From a checkpoint of a small mixture-of-experts model trained on Wikipedia: 6 picks a token.
Below are experts of layer 3 (counted from 0) of a mixture-of-experts language model. Rows are named down (a neuron's output weights, with its number) and show model dimensions 0-159. Each number is 128 + 24 x the weight over its row's rms, rounded and kept within 0 to 255.
Before each expert's rows: "raises" lists some tokens whose logits its average output raises strongly, later layers aside. This comes from a sample of Wikipedia text that the model never trained on.

# expert 21
raises: "ens", "ense", "s"
down0 [153  70 114 145 150 168 150 101  88 160 108 106 191 146 108 126  92 144 132 145 148 130 138 148 126 124 113 167  84 158 101 122 132 120 146 132 153  99  85 142 131 186 101 127 153 122 112 130 148 130  66 145 128 150 121  96 127 121 142 154 105 104  92 133 135 157 145 139 113 123 144 118 114 149 136 161 149 140 120 135  92 104 138 148  85 149 110 130  77  89 141 126 163 158 160 133  91 143 123 109 126  69 117 150 143 150 145 123 123  82 140 100 139 140 127 144 111 171 143 129 132 165 126 126 101 149 128 131 128 144 134 133 151 132 114 113 149 137 111  71 127 112  99  75 140 113 128 147 108 175 116  97 103 132 143 134  84 149 131 136]
down1 [ 73 140 138 170 111 118 158 130 111 155 142 144 108 106 138 106 153  97  83 115 144 155 125 128  94 101 114 124 133 153 146 125 102  85 126 116 123 145 123 187 126 136 156 121 190 106 103 134  87  86 133 128 155 136 117 163 116 104 144 109 127 118 140 145 152 148 145 170 135 128 128  96 119 166 136 137  96 102 126 143 143 147 118 173 120 162 153 101 122 155 127 173 110  91 143 113 155 103  71 126 121 102 171 119 111 166 121 121 145 132 125 122 107  98 115 127  70 155 132 165 136 143  99  82 107 158 127 119 111 106 112 111 160 106 178 169 127 127 123 133 140 108 155 150 132 124 118 131 150 130  96 125 101 112 119 144  99 161 177 122]
down2 [106 156 136 108 131 120 178 147 124 129 154 161 122 122  85 131 140 115 157 109 142 100 105 119 138 181 136 152 135 143 151  70 131 165 140 130 129 132 144 110 139 147 181 125 157 132 133 122 125 124 162 107 163 101 101 132 148 146 132 142 162 124 120 138 134 133 106 136 124 161 120 119 168 124 135 146 147 132 133 145 151 105 137 128 144 133 161 110 181 135 133 118 106  82 107 135 128  84 100 133 151 141 140 161  95  87 130 148 189 164  90  95 177 134 113  96 114 117 148 145 119  90 125  98 115  73 130 150 169 127 110 126  99 137 178 121 152 102 129 156 121 135 187 150  87 140 157 117 126 116 107  98 131 124 166 114 170 146 110 151]
down3 [155 130 162 146 155 121 153 126 142 157 132 122 131 133 115 134 135 116 117  84 133 126 135 119 141  95 122 137 151 124 164 100 160  96 140 127 167  96  97 133 114 140 108 119 142  83 155 131 136  87 148 129 161 143  98 142 112  92  95 121 179 105 134 134 119 142  76 170 175 123 104 174  98 140 143 159 112 166  92 118 120 103 143 143 188 116 131 128 149 152 147 142 165  85  87 142 135  73  99 101 132 124  84 107 153 136 141 177 125 140 181 157 122 138 137 120 102 116  90 131 138 107 110  85 129 114 159 123 128 144 139 144 150  85 111 155 120 140 120 117 135  96 108 121 142  87 132 151 113 153 141 104 130 137 155 125 126  95 168 147]
down4 [ 82 149 136  92 102 100 169 142  69  91 119 116 135 111 107 109 139  95 147 124 101 135 127 119 177 159 129 143  97 116  98 127  99 151  95 151 110 147 118 122 122 148 126 151 150 115 147  92 140 112 160 133 129 139 132 108 153 126 128 147 138 166  69 107 104 101 156 150  97 152 117 118 151 189 154 150 122 113 118 142 178 144 102 115 101 107 150 113 149 135 150 113 143  71 136 181 169 120 143 140 128 159 128 129 141 145 106  99 148 127 123 126 115 136 153 174 116 147 126 156 100  89 103 137 129 114 106 132 116 156  95 142  98 163 127 153 159 174 141 156 152 138 147 101 144  83 143 158 144 113 149 125 133 110  95 100 143  98 140 126]
down5 [ 99 124  94 109 120  54 133 125 116 121 113 157 138 104 141 133 135 115 158 128  83 160 140 131 115 151 111  88 184 124 169  87 115 129 110 146 128 123 170 114 128 156 119 135 128  68  98 113 108 128 154 149 120 133 120 148 156 135 173  95 129 153 108 137 121  95 127 134 136 152 138 133 168  99  82 111 175 131 169 142  91  99 115 145 139 104 116 140 213 123 135 140 114 129 136 139  97 110 143 160 111 166 129 141 122 148 105 105 106 109 102 127 140 127 145 170 141  93 134 155 152 116 127 131 151 144 132 154 154 125 138 147 124 131 108 129 159 135 176 110 118 156 140 123 150 125 156 139 147 118  95 152 149 134 106  62 160 110 115 137]

# expert 32
raises: "'s ", "by", " Top"
down0 [125 113 144 165  98 100 116  98 124 155 109 118 103 154 166 173 100 115 130 120  93 127 133 144 125 102 110 171 117 108 133 194 118 122 115 150 112 158 108 132 112 128 124 152 138  97 137 133 114 102 136 130 104 176 116 114  89 141 110 134 154 138 110 121 144 122  76 126 114 111 106 124  71 159 131 128 133 177 110 127 148 155 150 133  87  99  93 142 140 119 132 177 113 141  95 156 119 116 126 130 113 192 114 110 149 139 112 139 113 148 116  90 147 141 143 125 139  89 116 117 106 166 156 120 163 153 144 147 109 125  97  96 145 114 104 101 122  97  76 141 135 120 101  64 121 145 121 130 141 144 106 163 178 154 107 153 129  93 102 111]
down1 [129 120 123 117 139 195 139 102 146 103 133  94 121 143  61  98 106  98 122 130 140 126 104 119 110 124 116 144 110 174 115 103 110 139 120 110 147 164 136 136 145 162 105 140 164 139 132 148 130 106  72 148  89 106 156 135 111 167 113 115 151 138  82  87 145 113  87 188 131 105 147 181 172  97 153 110 110 102  92 124 145 140  89 148 119 146 147 101 112 134 128 140 167 158 125 129 139 126 143  88 112  90 115 128 112 127 126 127 145 131 111 160 161 110 176 128 165 125 143 113 138 102 122 135 103 119 117 120 134 100 129 125 132 170 143 143 121 109 139 133 152 143 155 139  76 146 130 119 103 176 115 126 160 167 138 104 148 147 172 126]
down2 [132 137 159 108 109 164 117 143 149 117 170 121 132 111 126 133 129 101 127  95 117 135 141 123 133 113  86 119  76 157 129 157 141 111 144  69 115 163 136 144 128 143 165 135  83  78 128 101 159 178 155 132 176 118 126 177 144 101 110 159 140 143 163 127 146 108 136 162 142 146 116 117 106  95 138 123 133 133 154 173 144 155 128 125 147 131 134 122 136 137 111 146 115 117  79 151 134 107 130 133 165 115 170 151 132 115 117 110 110  76 149 170 151  95 176 129 140 123 143 144 112 103 101 139 152 139 136 100  96 128 125 171 118 128  72  90 130 137 126  92 101 100 133 186  90 142 160 102 114 154 111 120 164 115 122 142 138 106 109 143]
down3 [142 148  93 141 110  98 160 129 115 169 123 160 156  91 172 101 108  94 120 149 130  89 138 162  95 106  99 116 160 123 162 165  94 141 170 180 130  82 143  93 114 129 104 139 173 128 141 118 114 125 136 137 141 134 141 157 129 116 146 120  88  74 109 162 166 157 134 124 190 125 120 125  97  94 133 105 123 102  99  85  80 148 140 166 145 122 141 130 132 140 109 165 115 173 104 110  98 118 114 138 143 108  91 148 163 104 137 128 113 149 125 115 153 128 100 127 111 164 150 152 125 143 148  94 142 140 143 111 126 118 127 118 121  98  94 175 167 112 148 171 126 127 143 126 128 131 103 108 134 124 123 135 130 117 112  97 151 111  94 143]
down4 [107  77 157 113 126  88  59 146 145 139 129 132 114 142 130 130 136 108 104 100 113 111 137 136  66 121 155  93 123 110  77 117 131 122 120 116 153  96 142 117 131 126 107 116 108  96 138 120  89 135 121 103  87 150 117 146  77 138 163  91 129 141 132 124 113 112 174 153 128 134 147 143 142 108 143 121 120 142  86 134 101 145 110 115 120 130 142 129 116 157 101 131 135 104 111 149 118 106 142 157 133 122 114 146 154 103 105 174 139 130 181  92 148 102 163 125 157 132 150 115 133 156  52 130  96 135 107 120 125 160 133 121 177 108 104 160 109 138 142 140 153 100 175 131 113 134 106 125 156  59 122 157 132 126 144 131 157 140 158 158]
down5 [138 125 135 143 120 100 133 119 120 160 102 121 172 140 143 125 112 128 125 141 128 135 108 129 119 113 122 134  88  66 149 175 127 121 153 158 152 111 108 172 160  94 149 158 127 141 121 125 108  96  88 162 136 115 158 160  85 121 128 124  97  46 106 149 181 168 149 176 133 130 112 157 103 129 123 122 124 123 104  80 105 125 115 113 101 137 101 118  97 125 110 101 128 132 116 138  82 101 143 114 108 153 110 132 116 133 128  96 117 131 154 143 110 122 123 164 126 128 110 115 107 102 102 108 125 154 125 107 156 103 102 132 144 160 112 108 131 167 148 120 118  85 121  79 164 120  66 116 142 152 135 146 107 111  96 128 178 120 113 164]

# expert 42
raises: ".", " |", "\n", ";"
down0 [117 135 112 121 121  90 124 125 167 122 136 133 112 139 129 106 120 124 116 124 120 128 154 153 138  92 120 117 129 139 127 124 133  70 110 134 127  94 155 101  86 122 151  98 170 155 139 144  95 101  80 113 180 153 101 117 142 142 128 153 132 133 105 101 153  97 126 131 148  94 147 156 157 111 103 125 111 171 127 142 173  95 136 107 109 114  89 159 135 116 113 139 124 139  88 155 130  93 105  98 106 107 137  98 157 132 152 157 154 147 121  62 106 175 150 151 138 151  90 127 132 110 110 127 134 145 117  85 131 111 152 157 108  94 206 160 132 112  74  97 144  96 142 114 161 125  77 150 127 124 126 135 123 132 121 139 132 120 136  92]
down1 [107 163 175 111 135  84 129 127 122 104 143 121 106 170 144 104 142 152 122 118 146 142 122  59  72 119 117  94 119 147  95 154 118 157 130 150 153 109 117 145 126 115 132 123 100 121 162 138 126 120 112 136 171 156 129 138 110 152 154 119 177 104 145 124 102 160 127 100 122 121 118 119 135  96 132 133 175 144 124  77 139 161 154 165  99 128 139 175 168 112 167 125 129 179 137 130 110 110 148 162  98 113 152 142 118  99 128 102 103 106 124 107 112 106  97  90  99 125 156  77  75 128 158 152 133 126 153 129 150  91 143 173 125 143 147 129 143 155 105 116 147 109 149 176 135 139 101 113 129  88 107 147 127 125 125 113 130 131  94 134]
down2 [116 112 126 145 128 160 170 161 113  98 132 128 124 111 105  96 129 126 182 134 160 113 141 130 135  90 148  99  83 128 109 128  86 132 144 159  99 109 122 129 152 151 109 131 152 150 173 117 126 122 156 131 133 136 121 180 146 109  67 131 101 152 154 170 122 149 132 151 105 123 101 156 103 123 135 106 156 141  87 156 132 199 136 124 133 167 133 148 130  98 126 138 167 149 168 111 129 136  91 107 136 109 142 112  99 131  89 129 140 152  83 134 162 129 154 137 181  88 123  99 143 140 149 149 138  76 104 153 103  79 132 125 123 120 122 105 105 112 136 162 132 141 151 100 143 123 128 127 160 113  86 120 127 130 134 109 127 103 151 175]
down3 [117 161  78 122 135  51 141 126 118 100 106 126 116 146 105 108 132 165  95 103 136 124 135 141 155 117 101 121  79 142 136 152 127 142 167 116 118 125 152 155  80 148 115 144 139 156 111 122 119 105 160 137  79  87 142 120 130 124  99  90 142 172  88 127 118 155 122 105 131 130 207 146 144 166 155  76  87 162 115 125 144 102 119 141 126 119 134 122 114 155 115 149  98 143 152 156 124  93 125 106 134 101 124  95 149 145 106 151 121 105 113 149 110 105 110  97 144 124 112  93 130 108 177 126 140 133 115 116 116 138 101 143 131 120 149 147  90 101 104 119 146 153 164 131 148 159 134 119 133 153  90 101 133  93 115 174 135 139  97 139]
down4 [123 118 108 139 106 113 109 202 112 133 154 104 120  86 114 133  83 109 126 125 106 128 127  69 116 127 143 131 107 113 126 134 177 130 130 163 134 123 142 106 110 150 140 114 137 135 135 145 122 144 133 126  99 119  93 127 150 128 144  69  93 151 117 113 121 125 143 157 102 165 129 188 144 102 140 164 106 115 106 135 136  86  96  97 148 137  99 111 119 139 171 120 130 153 146 162 128 106 128 111  88 104 154 129 128 103 109 133 195 113 145 115 163 155 167 138 133 139 127  76 155 173 148 168 152 127 114 109 127 153 144 123 129 173 152 149 128 137  99  96 102 146 188 112 130 137 127 131 106  88 101 110 148 105 134 149 118 115  98 106]
down5 [124 134 210 140 106 165 107 141  91 135 113 103 137  95 131 124 168 129 113 122 130  95 107 100  94 114  86 153 164 140 161 114 146 118 167 150 130 119 118 125 149 110 125 142 108  99 146 128 161 127 158 138 137  89 129 135 159 109  93 172 141 116 140 121 127 137  76 132 133 129  43 127 152 147 140 119 155 127 142 106 116 150 158 155 121 129 131 163 158 102 140 168 115 137 178 107 117 114 143 139 140 168 103 155 120 122 143 113 114 151 134 125 134 140 117 146 114 110  95 123 165 134 139 156 129 141 126 183 160 130 135 108 128 116 125 120 188 160 152 139 121 147  94 138 143 146 137 107 179 130 100 147  97 116 148  91 126 113  90 165]

# expert 49
raises: "hem", "e", "her"
down0 [120 143 132  79 129  87 120  95 150 125  99 154 140 151  61 142 135  94  98 128 111 140 160 145 132 127 113 116 179 130 112 131  98  96 144 118 100 108 117 114 118 109 127 156 123 103 115 110 124 131 119 129 126 172  96  93 150 140 148  89 126 125  84 127 114 157 104 105 139 137 137 155 139 141  93 127 117 133 143 155 158 107  93 142 110  48 128 153 116  74 152  88  89 137 147 142 137 114  82 114 123 102 160 196 115 125 129 124 135 117 140 119 166 143 173 105 164  89 116 117 101 112 115 104 115 154 101 106 132 145 111 106 130  98 143 109 157 137 140 102 136 168 134  72 134 117 113 148 111 146 122 111 129 116 115 155 123 141  93 118]
down1 [ 84 155 131  81  83 119 185 164 125 108 155 146 124 142  96 133 131  80  96  92 131 149 114 127 127 132 136 146 180 151 101 113 107  79 108 100 138 116 129 150 149 142 111 125 123 101 131 148 135 106 142 142 122 165 134  90 122 157 107 130 120 118 137 136 120 114 114 143 143 146  95 135 162 117 110 143 116 127 114 143 203 111 136 163 141  94 113 134 166 132 143 131 113  97  97 140 126 112 121 100 159 178 116 165 164 125  95 135 108 100 118 116 144 111 117 116 147  91 104 164 128 140 114 112 139 157 147 114 100  89 179 172  81 124 149 162 116 133 148 151 105 144 147 112  99 132 128 128 142 111 108 131 118 134 165 106 112  68 100 118]
down2 [120 176 109  86  93 113 155 148  80 127 177 111 159 147 132 139 135 117 116  82 139 127  94 119 137 147 182 152 123 151 117  67 111  94 149 125  69 160  91 129 129 115 160 114 153 144 123  97 115 120 125 104 109 115  98 102 132 111  67 130 123 132 142 171 155 104 104 143 143 168 168 143 117  94 100 113 103 145 136 122 144 116 140 106 124  89 144 122 142 145 134 121 168  90 103 139 131 117 129 118 133 132 134 155 208 178  70 118  83 105 162 106 147 117 127 135 124 123 140 146  95 149 128 108 131 117 143 159 148 129 163 135 124 142 143 137 141 119 146 113 135 102 135 100 129 131 102 163 136 140 150 129 144 128 125 109 123 113 120 112]
down3 [123 109 126 171 127 119 125 162 166 153 132 131 132 114 149 137 147 118 144 118 156 143 133 159 181  81 172 132 167 114 123 113  99 134 156 126 123 141 121 152 128 142 124 136 111  97 117 147 135 113 166 116 135 121 113 127 153 148 147 143 137 146 148 137 146 141 107 127 176 101 182 153 129 132 138 141 163 155 172 108 137 121 132 135 147 123 154 136 112 110 131 111 164 125  99 138 140 197  74 119 152 108 124  92 109 101 123 136 180 114 124 106 148 106 117 114 118 122  74 162 136 171 159 169 158 139  87 115  85 112  97 123 121 153 121 149 123 180 131  93 121 140 168  96 131 103 124  95 126 110 123 145 102 139 105  60 121  95 136 112]
down4 [137 129 134  97 156 172 136 137 116  96 123 142 102 143  86 144 162 139 151 118 134 132 137 179 103 139 134 144 144 142 138 141 131 157 151 125 158  88 105 121 149 103  73 119 149 151 118  85 132 134 127 145 134 123 104 142 152 123 150 134 164  94 136 149  96 154 117 141 182 115 100 143 114 147 140 106 133 122 127 131 116 163 171 113  88 162 115 129 158 188  91 128 159 140 143 141 145 148 139 119 119 156 136 124  99  82 152 137 135 175 116 165 167 164 119 114 101 107 101 126 147 106 143 114 115 135 118 150 138 121 112 171 118 104 138 119 146 118 126 130 151 138  92 187 119  72 165 152 129 126  94 173 130 150 140 164 140 144 146 186]
down5 [ 87 118 125  99 143  91 105 122 104  80 103 148 104 140 119 158 121  72 127 108 140 161 148 116 185 148 146 102 148 166 155 133  85 123  86  90 108 133 102 109 108 149 132 142 141  97 131  79 142 147  88 123 137 133 138 121 142 143 110 115 103 162 165 146 117 121 130 108 138 119 135 153 143 124 130 132 131 115 143 136 161 120 124  80 109  97 154  99 123  93 112 144 164 116  96 110 133 115 135  99 141 128 128 160 153 150 140 122 161 141  98 140 145 163 116 146 172 121 112 143 100 106 127 109 144 115 125  89  88  82 105 112  85 186 121 147 129 121 115 134 131 142 115 102 105 140 139 119 209 155 106 121 148 142 107  96 164 141 128 102]

# expert 17
raises: "qu", "ff", "x", "illy"
down0 [133 132 134 156 141   5 156 149 131 127 101 158 159 129 165 128 112 169 126 123 153 143 122 154 124 122  92  96 164 142 141  82 122 142 113 160 160 113  99 155 129 109 117 156 122 104 121 136  99 148 101 155 157 155 123 115 107 156 128 123 117  79  91 124 106 124 147 123 121 147 133 132 132 133 101 112 152 105 125 100 132 134 114 111 112 109 128 143 132 171 108 143  98 138 115 116  92 105 114 124 139 115 145 124 163 101 131 122 125  98 101 101 111  81 115 136 122  92 121 145 123 163 128 145 112 140  68 131  88 155 126 160 117 148 138 151 119 168 104 102 141 126 149 153 184 109 164  95 130 118 158 138 152 161 134 133 160 132 103 129]
down1 [104 107 118 105 126 122 101 151  75 150  97 141 114 161 162 159 165  97 147 151 106 103 116 103 141 148 106 144 135 122 127 106 137 111  97 153 171 130 103 140 110 162 162 159 150 128 181 114 139 160 146 125 100 124 160  96 115 145 108 120 149 133 141 129 128 136  99 107  78 129 160 124  89 148  87 136 132 139 143  92 137 120  95 134 143  99  94 133  89 149 123 110 113 142  82 170 127 157 120 117 123 117  74 179 130 155  95 133 118 158 126 135 167 135 126 161 118 161 165 147 124 145 149  91  98 141 158 150 126 110 117 130 173 136 139 135 141 162 112 108 125 113 115 104 115 160 128 121 114 120 116  95  82  91 149 110 155 162  93 101]
down2 [123 146 124 137 156  98 165 154 114 104 112 130 120 126 109 107  96 108 104 134 129 145 146 115 173 127  83 111 124 103 129 131 146 131 121 164 103  80 144  70 144 162 183  75  99 145 104 159 125 134 143 125 175  97 144 115 151 129 129 135 125 123 129 114 137 191 110 115 133 150 199  86 101  99 128 118  98 126 120 140 189  94 141 138 117 120 107 110 101 149 159 110 122 123 125  99 137 127 140 112 141 121 123 137 142 136 120 116 107 134 142 147 159 162 117 148 149  91 120 168 129 157 149  95 121 133 119 134 126 112 149 108 173  80 126 107 135 138 126 151 152 176 140 143 126 155 150 201 123 119 108 101 118 111 146 121  93 115 149 120]
down3 [181 135 125 114 113 202 120 133 119  98 152 120 130 132  97 133 104 116 133  83 155 110 161 141 106 123 152 148 116  95 110 164  96 121 118  90 111 131 139 127 129  99 119  66 124 127 118 114 120 143 114 111 152 125 112 124 139 103 119 122 132 139 159 103 161 119 116  99 147 138 120 141 115 129 118  92 133 115 135 153 154 109 151 155  96 112 126 128 115 102 149  98 100  83 143 117 150 126 160 144  97  69 100 163 103 182 141  86 175 130 161 107 102 138 124  87 144 116 159 139 119 138 152 165 116  96 162 137 134 131 152 139 122 102 168 120 120  97  78 155 142 164 144 102 105  96 138 120 127 169 135 137 109 138 117  69 106 126 144 103]
down4 [127 134 152 142  98 113  88 115 133 148 158 165 156 142 176 128 152 169 142  93  74 133  99 109 135 151 155 147 162  89 142  88 171 146 112 159 139 131 138 151 134 102 115 157 161 134 131 117 112 142 142 130 152 107  92 114 112 116 136 124 143 128 114 163 134 120  98 141 125 136 152 145 138 139 153 153 122 129 147  93 131  91 134  98 105 126 104 129 156 178 113 136 130 104  85 142 130 127 120 101 114 109 141 127 137 132 106 126  96 147 169 145 157 138 101 137  78 136 137 150 104  88 116 132 121 170 165 115 116 128 133 153 124 153 136 160 163 139  88  91 133  57 163 131 119 114 129 120  86  75 161 130  91  94 144 142  90 124 115  86]
down5 [126  87 139  87 130 156 108 178  99 113  97 129 149 104 172 120 158 145 125 122 121 119 116  74 130 132 123  93 119  90 155 141 105 144 128 150  95 115 116 111 166 129 129 177 116 126 134  96 114 146 110  98 158 120 116 133 127 136 112  89 142  81 133 155 121 108 153 155 153 118 136 121 122 136 118 124 141 149 115  83 128 121 137 132  91 130  81 164 100 130 116 121 181 135 119 135  98 107 147 106 125 121 116 143  60 167  97 166 167 146 146 159 139 138 176 172 105 114 151  88 137 154 116 146 128 142 154 156 112  72 148 110 128 115 106 153 111 121 110  73 134 129  89 133 147 118 101 136 152 129 119 123 116 121 151 135 135 186 116 119]

# expert 48
raises: "ide", "ests", "y", "ir"
down0 [144 123  89 115 155 175 103 123 119 122 107 162 155 134 146  99 124 121 151  92 106 157 114 160 107 141  83 124 118 124 137 121 115 137 120 110 130 131 102 118 137 146 178 159 134 121 121 124  86 155 142 142 120 103 148 110  94 129 142  98 215 115 144 161 175 136  99 124 133 141 172 134 126 146 145 114 102 141 132 127 129 118 131 120 157 102 125 105 116 125 121 114 175 125 130 138 145 155 114 140 146 102 128 125 120 119 121 114 137 108 167 134 172 156  67 166 103  87 127 165 118 140 151  94 102 140 111 145 160 161 133 173 131 135 100 120 162 114 177 150 148  77  69 103 124 158 122 141 113 117 166 113 105 115 159 103 104 111 116 131]
down1 [114  97 168  96 184  94 125 152 115 135 112 142 149 153 152 138 130 104 128 131 135 137 120 189 123 118 164  99 124 129  80 154 126 137 143 115 104 122 143 143 111 131  80 109  90 103 111 134  98 133 166 125 120  95 154 160  97 131  94 143 120 143  96 108 140 109 150 136 169 136 184 104 140 143 167 110 113 134 102 135 130 153  91 125 150  78 108 151 130 121 156 114 119 102 138 164 141 146 146 142 152 116 107 100 137  98 157 129 156 122 125 122 143 108 171  83  95  79 114 121 114 102 128  80 124 118 155 169 161 113 137 144 121 148 132 102  86 149  82 109 120 132 142 117 170 140 155 158 105 112 117 176 146 155 109 127 148 142 132 127]
down2 [ 69 122 129  81 160 137 130 106 131 132  82 131 136 168 158 114 114  74 160 128 133 141  85 153 109 136 125 155  97 153 147 159 157 140 117 100 135 140 119 118 128 151 146 142 126 173 133 135 100 131 179 141  99 110 181 141 108 134 137 131 125 142 153 143 131 145 127 157 153 186 143 118 123 134  93 126 120 110 125 140 108 123 105 187 173 159  93 148 125 125 137 108 172 114 122 151 147 170 110 107 149 145 132 119 117  81 121 128 122 131 139 141 142 134 169 146 142 127 151 118 115 148 127 118 124 108 203 148 124 111 118 162  91 152 120  99 128 136 179 180 136 145 110 117 139 100 160  99 117 129 101 149 115 136 154 125 134 112  88 105]
down3 [167 142 131 156 144 174 101 155 119 111 164 115 107 103 123 132 179 114 131 151 123  95 141 125 125 103 128 135 110 120 142  99 164 117 126 153  96 130  77 114 130 114 180 135 133 142 137 163 118 163 106 151 120 167  90  55 166 129 152  74 122 107 123 131 125 109  99 106 100 101 125 128 128 156 109 133 110 143 132 138 128 147 165  66 111 126 142 142 107 142 144 132 114 161 139  66 118 111  98 120 125 161 114 102 126 153 133 149 119 130 126 117 134 142 104 159 127 106 125 119 124 102 154 141  93 171 119 119 180 169 137  93 103 111 178 164 125 126 104  89 150 106 131 115 115 155  87 120 132 145 125 127  95 143 108  88 135 127 113 107]
down4 [105 138 158 111 106  76 160  92 102 126 148 138 130 115 140 140 125 129 146 127 147 122 139 146 137  94  71 102  95 119 139 114 129 216  87 111 139 105 134 149 118 151  89 148 156 166 124 122 125 133 143 142 154 128 143 113 135 127 158 136  98 116  68 130 113 152 109 111 130 110 150 177 166 176 124 105 114 127 150 121 147 127 138 145 122 118 124 131 162 168 114 143 107 117 128  96 138 113 126  63 134 156 147 142 151  93  89 138 107 129  94 146 111 144 134 101 122 128 165  96 160 108 110 103 115 135 117 121 122  85 139  97  81 145 153 132 140 137 115 114 116 159 147 112 144 131 118 123 100 119 163 150  92 108  96 149 159  68 141 127]
down5 [138 111 137 130 159 108  77 151  95 101 132  97  95  96 144 175 145 126 154 103 122 157 139 148 111 137 115  78 155 131 160 138 121 144  74 130  77 149 145 152  88 122 121 130 131 151  95 162 125 133 169 160  82 163 129 116  79 106  88 126 173  90  94 140 131 146 153 170 106 137 155 151 157 150 126 134 149 137 152 159 124 116 123 150 143 124 116 127 145 111 135 157 111  86 115 145 153 159 164 135 161 146 126  87 117 137 146 144 123  93  92 138 107 105 158 143 136 106 150 105 101 103 148 107 168 130 116 159 120 135 125 169 136 137 128 137  99 138 134  81  87 157 132 129 140 168 147 162 102 120 117 124 105 150 122 105 113 129 132 126]